config.yaml
n_experts: 40
normalize_top_k: false
head_dim: 32
positions: "learned+rope"
rope_base: 10000.0
tie_embeddings: false
parallel_block: false
init: "normal"
beta1: 0.93
lr_head: 0.0107
decay_shape: "exp"
doc_mask: true
Below are experts of layer 4 (counted from 0) of a mixture-of-experts language model. Rows are named router (the router's row for the expert), gate (a neuron's input weights, with its number), up (a neuron's input weights, with its number) and show model dimensions 0-191. Each number is 128 + 24 x the weight over its row's rms, rounded and kept within 0 to 255. Numbers have three digits each.
After each expert's rows: "comes after" lists some tokens at least twice as common just before its tokens as in all text. This comes from a sample of Wikipedia text that the model never trained on. Tokens count by the router's weight.

# expert 2
router:138115123126116145098117101144106178155156124130113105119149182136095147115122146109116142131107138137113140155089159113117173125148124166144121140135093105111108156112107135132144146130137133122130129126100099115143074126101122124102125126124116127086146110100113124102120125162112129115132118127125084114131146129202088153146133144154132139127099168120117132146121158091118115155071121125103129105116095133109101111094154042177135153138135133109099124186109103154110155115115118115136055118149122165129075101142161161145151136125102126104112132132121137127138119154164171199
gate1:133111149161145154136105093144127180107171138112110170147128124140150152108154109118114095140119115147090137097152117110100146166111168158104137100079096141114127128089144126140105110137117123104114130136131169145105143145127138116130121144117137090173098123117129153139112145148124126110135150171093131081129146133136111135116156146110093134188056095151093138139123091173144172130110138100126103105173108134134151130102113201127141127130158127119162143105181142146125102173128134133142099121107126147099156159112117150128158084178081156110147125134099127138149138133106097126
up1:134120101141109121169078079163156133128166139087150114102102104133125133118149088078117107122114175124125123116145125092135101163146134123103105142089117168113145117112155125148143136115141087095136165138103131150117127116114141143091196133116128135128146105159162157106109148150169155108127157096128082148148128139135146132136122175114133101137132122101108137126109150179102146104176124127160128142129186150119146152123166145116103146112151122099112135134118140138142109126155143137132095145102087122085123131199143138156140077161152124152156109095090168124131163138109126100
comes after: " ", "-", "–", " (", "201", "202"

# expert 14
router:136099168145145116123123140143107150120143140132135099118129138120148133093116160121108123108156101138154178114094112131151100118143147136137152098122152125133131111114160134132177112126078155124102124130101101164137149095149097153190135092072105092143129110086154088079122095145122121118169161122112147134113118133142132152096109112117133159112122084133111153159128094118132148191148152187120140166096159092139126117128118145124095119142129135119173109062123117098129146087096131122108112107136163166116153141081140134133129116104116129144156116128107064108164123088139137137
gate2:189132124114149108111154124152114131116126127156180139097136119174117127129178130081118139113151140118105144103142131116108122156100113126151142114108127132141124118130197117166093128127139079136140130104104079132136171168111128173151156134137098072073144119099162135146117105161066124140124116174082143120090117113175124132154110153140118103092145115121063093160131138169138129142129169124140154153104147142143119074118109124096109118131116124133123113143118089149117140126166109137109126123111124115133165121105094139106138154113079103121105138133127124118153107160102147143
up2:104126110144091166171121130114125150109131123132131105135127128144145153148130101092174142171129143133114104172153178151087143135131127154095111117143112143086081114141109143112134167126161137122162179161198137087098106107134132112107131144147148126138115117128124078167144134110145120137091107089144145096151120136129155161107141147132129119141127097117176131148137077097156121137168101137101097110118150124147167161116140107164161130166171126105132127144143122105175121136082104083161146127107114096121116149119127141103148161163161114159149099128096169114107131115142097128
comes after: " |", "|", " \"", "0", "1", ";"

# expert 16
router:091149152132136118097165108120106103109119138096105126113132171081136141153138134158116135159100153156109129149118168111132140170124112126115139132131135137121131123103098133122135117121149041102109126119096113113139134150089161138112118121112138153093130143160139157188127122111118142114086138129114127133127164127104161113133172140065147133130111124130142141099169146148091118112179109135128146114161109126076108162111122107102121145095134061108113129177088140098133078191135129118174145122117085092163130132145107110091115148118112148121127122115102122141093159091126126108
gate0:103130138163085128142141058118101160107116160137109134160129129143121146114111125131137140135099186133166170123116160111149134145137128099155132099139140120151107117107140164087107094147118128102124142122138129119140121183101146150138182097133073148100139144087125164085164097119144113128149114137122100150130081142149121064104110160145164114162123126150125148112126117170117077111114137084127109151147148158116154129141121185110114145094107091123140137111099151131136129117127106137127110156163133145063146103083124117092133161116139123118130110155090146147144152126148115156
up0:103126126118127175136185136154104115136137150117063155119114080131159119146114124115122116105110191151128119112164131134105149181142077111154119081140139088152119122137127127116146093120125075105113149140110123121098155162107157130151138091135136136091150111088127134118150129158086153139157145107128127178094086123153119120149132149117145107180115095138137089132145126147134167115089114129100106131123164125161120117142137146102122158153131098110113172110092144133127133118154109143125115140163166139111109083114091121092140134083113104102151123116125133100184171151105117121
comes after: " the", " a", " was", " is", " were", " are"

# expert 8
router:067131131141118102147108150158144133162115164086136144087151159123147151095124095130120151153129136135147112109146133125133106135157199149114129117093159157138149111106162146136148113145131085108155124151078118170132157133131152141112144111091125142141161150175120118134147095091122135129055112094111141123094163105103107108132125128124130142152117097142115124128111110130132133077124167102134164164160158125100146164135142163100130132115121089126121129197089149141107130133101143107162130098137161101188156133160140123148134148120148146124084155115129093147093129132147121114
gate0:125138154115112139119171165123135123138141105179123118121129133112090135110155150167105110173134058138108100128099133109104135097142075118136121091141112175113101128163097099148099114132092131142134166100151131102153124150128154131126100173146085137124094144121072162079112123118128160107126091110101106144137111169135111139084150158123113136157131120160143147111117143128127136149149107121151130140171077131106093123114152113160105105138095166099137117159137113131128117097114127126119162119150138119120105102116153183131133168132143083114150157080108151092156126176151139144
up0:123103121130101132129149143141118154142133105143160122120104094104103111162156109181176128116146106124138082133115136169127118092098139142083118118132102138153078127122121094119127092125099115189099137126119114092150107107136143156164100171106132137141119138117143100170096158119110155149119103108109152127132104137154131131116134145126130084114117140147090125113164153177133098137118121082139125092136093126193098140104151113112064123062106165119127155126137104144092114108095126099104132095124105082119082113161101165101081133139129116105103123122123128131128136156144116135
comes after: " the", " The", "The", " his", "'s", " United"

# expert 24
router:160136135088148075125101118121082105112083128117141183135131113129134139161153138116132140160082161146112091164123158165129083117147154123098123144078155103111118147148171140135155186132166129153136090136160161130143131139143119093107156147103075155132130141120144124125127162124092152131147100131132124086090128095088113155149164140115097156117126125127126144114121132160129096149077151088125103073120135143104166102122144097137130131163144137114135160100131111130133127138144169138100153147128136138128108182121147076120148098139128132141104143132102154145185145140132102120
gate1:094147166124118117155139104106118136162099114084136113098100164118131154143145108109170110142136100133155152097095109177112179161112123099146117077103147081107181147137154150126163117129121113150131103162148143163148139136156181116097127129151114081096136140146102126121130129177112126117130158107111170082157117113120112132120147145123138144154080150115108120118095094185139130121108182119104133087082145149136088128112153103142141120130121117090102149124107130137109122143111134146116127141128148148132186097118101109155140112122173122142108138134149126152102102099123121071
up1:152101157097168141156154151139153116121146154107135115177178158099122143107107074198128104112113133099113149136117113140153104124111138149113164130149091110154130121106138140083148109137075085119128148129170105120137165111113101094125092124145136108129110104140120145153132158101169107118149127099103124150150115140148090110131113085097109102107116126119071131126160141115110092093113149127151167173095110120137133121134102133094150145165128151105161124173123096088088152130104150143132099123127173129099092125106116101133070141120117156119146125137092113119111125150156130124
comes after: " of", " in", " is", " with", " as", " by"

# expert 1
router:145159115106112152139133163091127101150109146084095148109112135164137161156132126155135155126080170138131108135119131130115111162132148147113131107072121163158130146094171091143152161125136128102156127162114135190138162159126146112118125112102141094148159155135149128119117163118138132084141122126127115138116108088105116105173133116127115131129120131092091149096154143141121139104134107106117157084134161174075101157120129104167173122120144149172142157099145144125133116124118146164106167124081087171131154112132098139154154112142155133106090164105075123162118136125119113094
gate1:144127174098111091156112183125136132136110174093118126139133110094113088104125118174128131139100133112143117141112133128136137099145120152109186120098078146124134110149108143158101133154113154106116120091094129124139130121132123111160089140084114144126157083073192156103164159138105114146111140125137164088114114152139189071133118133115129133105110139133122177108133153103187125156119106121152167131137166115122128158159127149128118162115135139110139109126119124132080130130109112175107149100167123137127136118126191131134134151158134114146133123140131136154125188099154135108
up1:088131130099145129136126128126131140139153147150160092174105162106159124177162089143104136100156192180164113125153150151141084100126108139183092124130140113133136114106129138134102138116138149135120142107129124165134121130109162126131116136125076098131124173181106113138113109106120132101112117100121151151142115125142137137113151115130128131141140155133144097140175135114144148134101154127161149110114156165116131165168101135168100097146138161120124139149137125196139084122084133134084129142146112118126192172119105129142091170119154135116126121139166109132155134157188100112
comes after: " in", " of", " at", " the", " to", " for"

# expert 26
router:119138108136174141136137068124126138134107084127155135127157101136134084114129133086083096099126077083131171136121078110108151154149135054186150115147143133138111120137133126127119183117120153120123134131093098102147104129108152110152114103135139110153130109092113098151154079108153133118148140144182107150145114140163097176122130128130144165142165170128117114147120134102128134128139144123116088126111118203117097142107130109137117163116113142115100166105148108114130147108162124116122147134133140110113123110153116144132136066138164104106147112117117075109092135119156133135
gate2:136151096114096099140112140163159147146156106132090107131146116083151110147092121156148145159147156158099124126085099178118150114135082133095127140154120146099087131112123124094129138110114093126148175141166137099088130159151144135147127152157164142084119125160138132163125146118099121142115098145165112153137181112104142149106128128144125142185146106142154126150126119158122129140137119078158149149131149093085128124116150155116114124114150134083121059104125152084114139106063145128128113163110136114135084145084100133096158131126127140127129155110110156113143145104155166142
up2:108133115090100144153102141091092146112109154124133109138135152140104149155131119163136110131121144096122089119121162176161100137110175135159127134120137130129164090141106136110118152155134105151125163128071136153065098150189143075171129140145146123104149093157135101140156096130125126157108097113120112097133159130088154114097089168183128126088157127097120120125132146108142152143143125133138133132099164151121189124144152161139124091116111158118079094074173143123135120140136163103151112127132155122143135147123116118144128138134151152116138163142114152088095125158146150129
comes after: " |", " ", "|", ":", ";", "1"

# expert 25
router:134121107146132144131107102127136118119112131064127134110144177119117175107175125113131136124094121175122089090182176134133139126142181131131136125138145123129162154140160108132120146103120096131118144162144126145127131139151111157106127184123151114118154148200104116168098133133114158145044120098136135141143172128127157134146082136128160116124139109126113169096105134101079140131137141105125133163121132129130153174105127146126140106108124097133114123154118168142175143158124125126186169134124056113146155126155117156145125145140117142091159133111104146142116106147109126116
gate0:105152155172116141111102176136125126159129095122087122146114171103188169144131136147097089117177108128176148136126110128154117066143100151142130148136121107145132145159115143129125119119152144140117134154173138109131130117100136111127064160142120098095095125131129092151124120140128145104140115115074122159146116124131140101099086130131116108093165114130158146123154153164109093101136113136171087128103182116099130140138114152095142133119105145127130136156143152156104116111108106096159194074160128103103163119153141145136144142114139142137135146080163111104119109112136159139
up0:142128130135158120127102140107074125162127099132141095157117140082113139092147131131087094090091117107129127109122143100128109121125147149131126128085095129128129128136145162112119138122141171115141145151154145120124112155118158128123138132146173115109161062135140120154135104189076152146171127152126121101089154131128167117134118139070110154140153098156125153105149117161120093105164154111104133138110127116139121163117163136147146155161096110153117150149127160097124122161128118103130155124110116143106142130192119160142078113124139188167107097132139107166117097149127081080
comes after: " the", " a", " of", " and", "==", " The"

# expert 6
router:095090128135134135134116127164163175145112102115151112132104170129145121107124131108129145143088109133148116119150074151138082116121111129147152142155155128161165099130085149143165131095110136086140131142104085129143157102104139151192135136128165126161146087086114170108139110118155111135138103160125167132131107182192160096133144145145150117152155158097120131132109136113138151162148068134121140126128105135147118152117157139144145148144130144146101114093177160114108139087141165119110079136148098139084142130107153147142147097127121155128139141154154137141132147137080136093
gate2:065111143103123119128140074122118133126088140106163167149117108112111118093150148117104124163132122095125179127139069101153119106157109189136155132150130064135133163130115140147170134162110118112118118151119150096079132134136115155146134096086175154135178173141151142159107115126106073112142128143106129124100133119148111116109151131138134154107105170112128139132125134130138130134187149121183134135144145111164139133097152098142170119144118150157107090106100131114147083116098155130152130106145120122121094104135152146133146122173132173132150111142123131117130143115131138076
up2:100102121150120105124101106171072117069139117100116164152094130120140137133141114148103112146141130120151083143152072106170119095150125162067127137114129119167162129168119115138149109137103144132118170140125149157103120139105197149113121107127126145105131138137162122120132151079136121172171120166130112151119111145142170151188149109108118119145149128157163129101118128138111145122140136081145089146124096148151119125130136117097127145144121144139086084118171104103113103115151115137094129143135118109112136066129149149129127167155122165133153097129103113077160139138128134108
comes after: " |", ";", "–", " de", " V", " —;"

# expert 37
router:082111116087091136120147138096134184126134128115076129085140158116110107119088100123133152131162144113111094131172167133115123110137073138116112096081122165119110112116117163137114120143077154129127089129053135127124104155144167137133155122139129119130106150112134153139167150140118122139134079132140092129125084113156119092119128124130142113143124167145097107136127101160144110138118086086107147097149183140109105158168131157142131131098135127145154130154184127182176149103133125082141137133138125143136139128127103101143115139100138121108121135161153172149124123083146130136
gate2:057159131127145107123143095133128157135147136122097122119124101140100110146093125121109125141149157134103113114132120129125158140139171095162131138135148143111071150100133133119116125134159153161102228130141104120112116104117151146105098152121157112145079129161108127178151134115127103127079111136156121146137148116115071141147120113104137121163134121118137102098130082149090089118107146103156107117166133100096147148124142089150115138123136157189099115130184105118128135135159157105136132116109091089119116162129081135117167101113162099149155124133127096141120134121141151158
up2:129135150158107114137117087124111156127122114107159084137138194122160143110131114130135156109119105102180154124149137117139091122134103148107155136156170115156145113162119160092128153103105139080129095115086160137147117165102153110114147141136130119148129071140117166116130090149140176143169121135167154119129119132103070105124094131148164153134086111125136155134093166139149136117123098129125105162116106162198123122090121132101124154131120115176177118121112108079149113136105086124151141104114175139145154117099097113156085124100122103141136124160144142135121119136134137118
comes after: "201", "200", "199", "202", "198", "197"

# expert 30
router:102107119162110149132127115151130145129106145154119149109145118119118172088156112125127134133117104160147127135153148099139119122144139140129126109109134117184160135119108109132178141086140147095183123130185086152164133130130102173126121099137144146142112083136182106081118120099119103161135102108132122123146170133160122101101123083154134154171125125127118129117096104121109173157134124125113133170162139112110129173120137121114124154157100121106074118170097151118161138126108141111184107128123103104129164117146177146136132111110120162184076118121140095134166145135138183120
gate0:140117123119137158138104166214130048112122155116120171101059090118113145135138133147108102110149121175135131129136143133134112130159107102126167138107134173125098148150126073118171132132133128162113088095131126122156159138159152126153144179122154162098120107121130136136124158127157137158101102127149173093129083155101102144120120094109116111172110121151112147096112101103131150119143112142105158142116142117124149190151084119133151126123128148139143128111151106124131116140128121140145112126122118141140152144138100102140131130108148090087082116169140090150142119098128159154
up0:153105121127162124133155152151086145085164171133120126094138100077123106128141127104165148157101120137084088094189115115114116145173175094111128133131091135149148141096147136162139150087133134140127120130152140116114140133135123145157127119125104135139113132122163181088139144125104132132149119116113066148140094123111138109121128191134112113078107136106115127128103163203132156161158111097158109140133117147122117161147131138159159128158128108133151140147124091171155106103123085148124105141153131110065103110129146141110119114142140151147130148116127125166082111145149135104
comes after: ".", " the", " his", " a", " where", " first"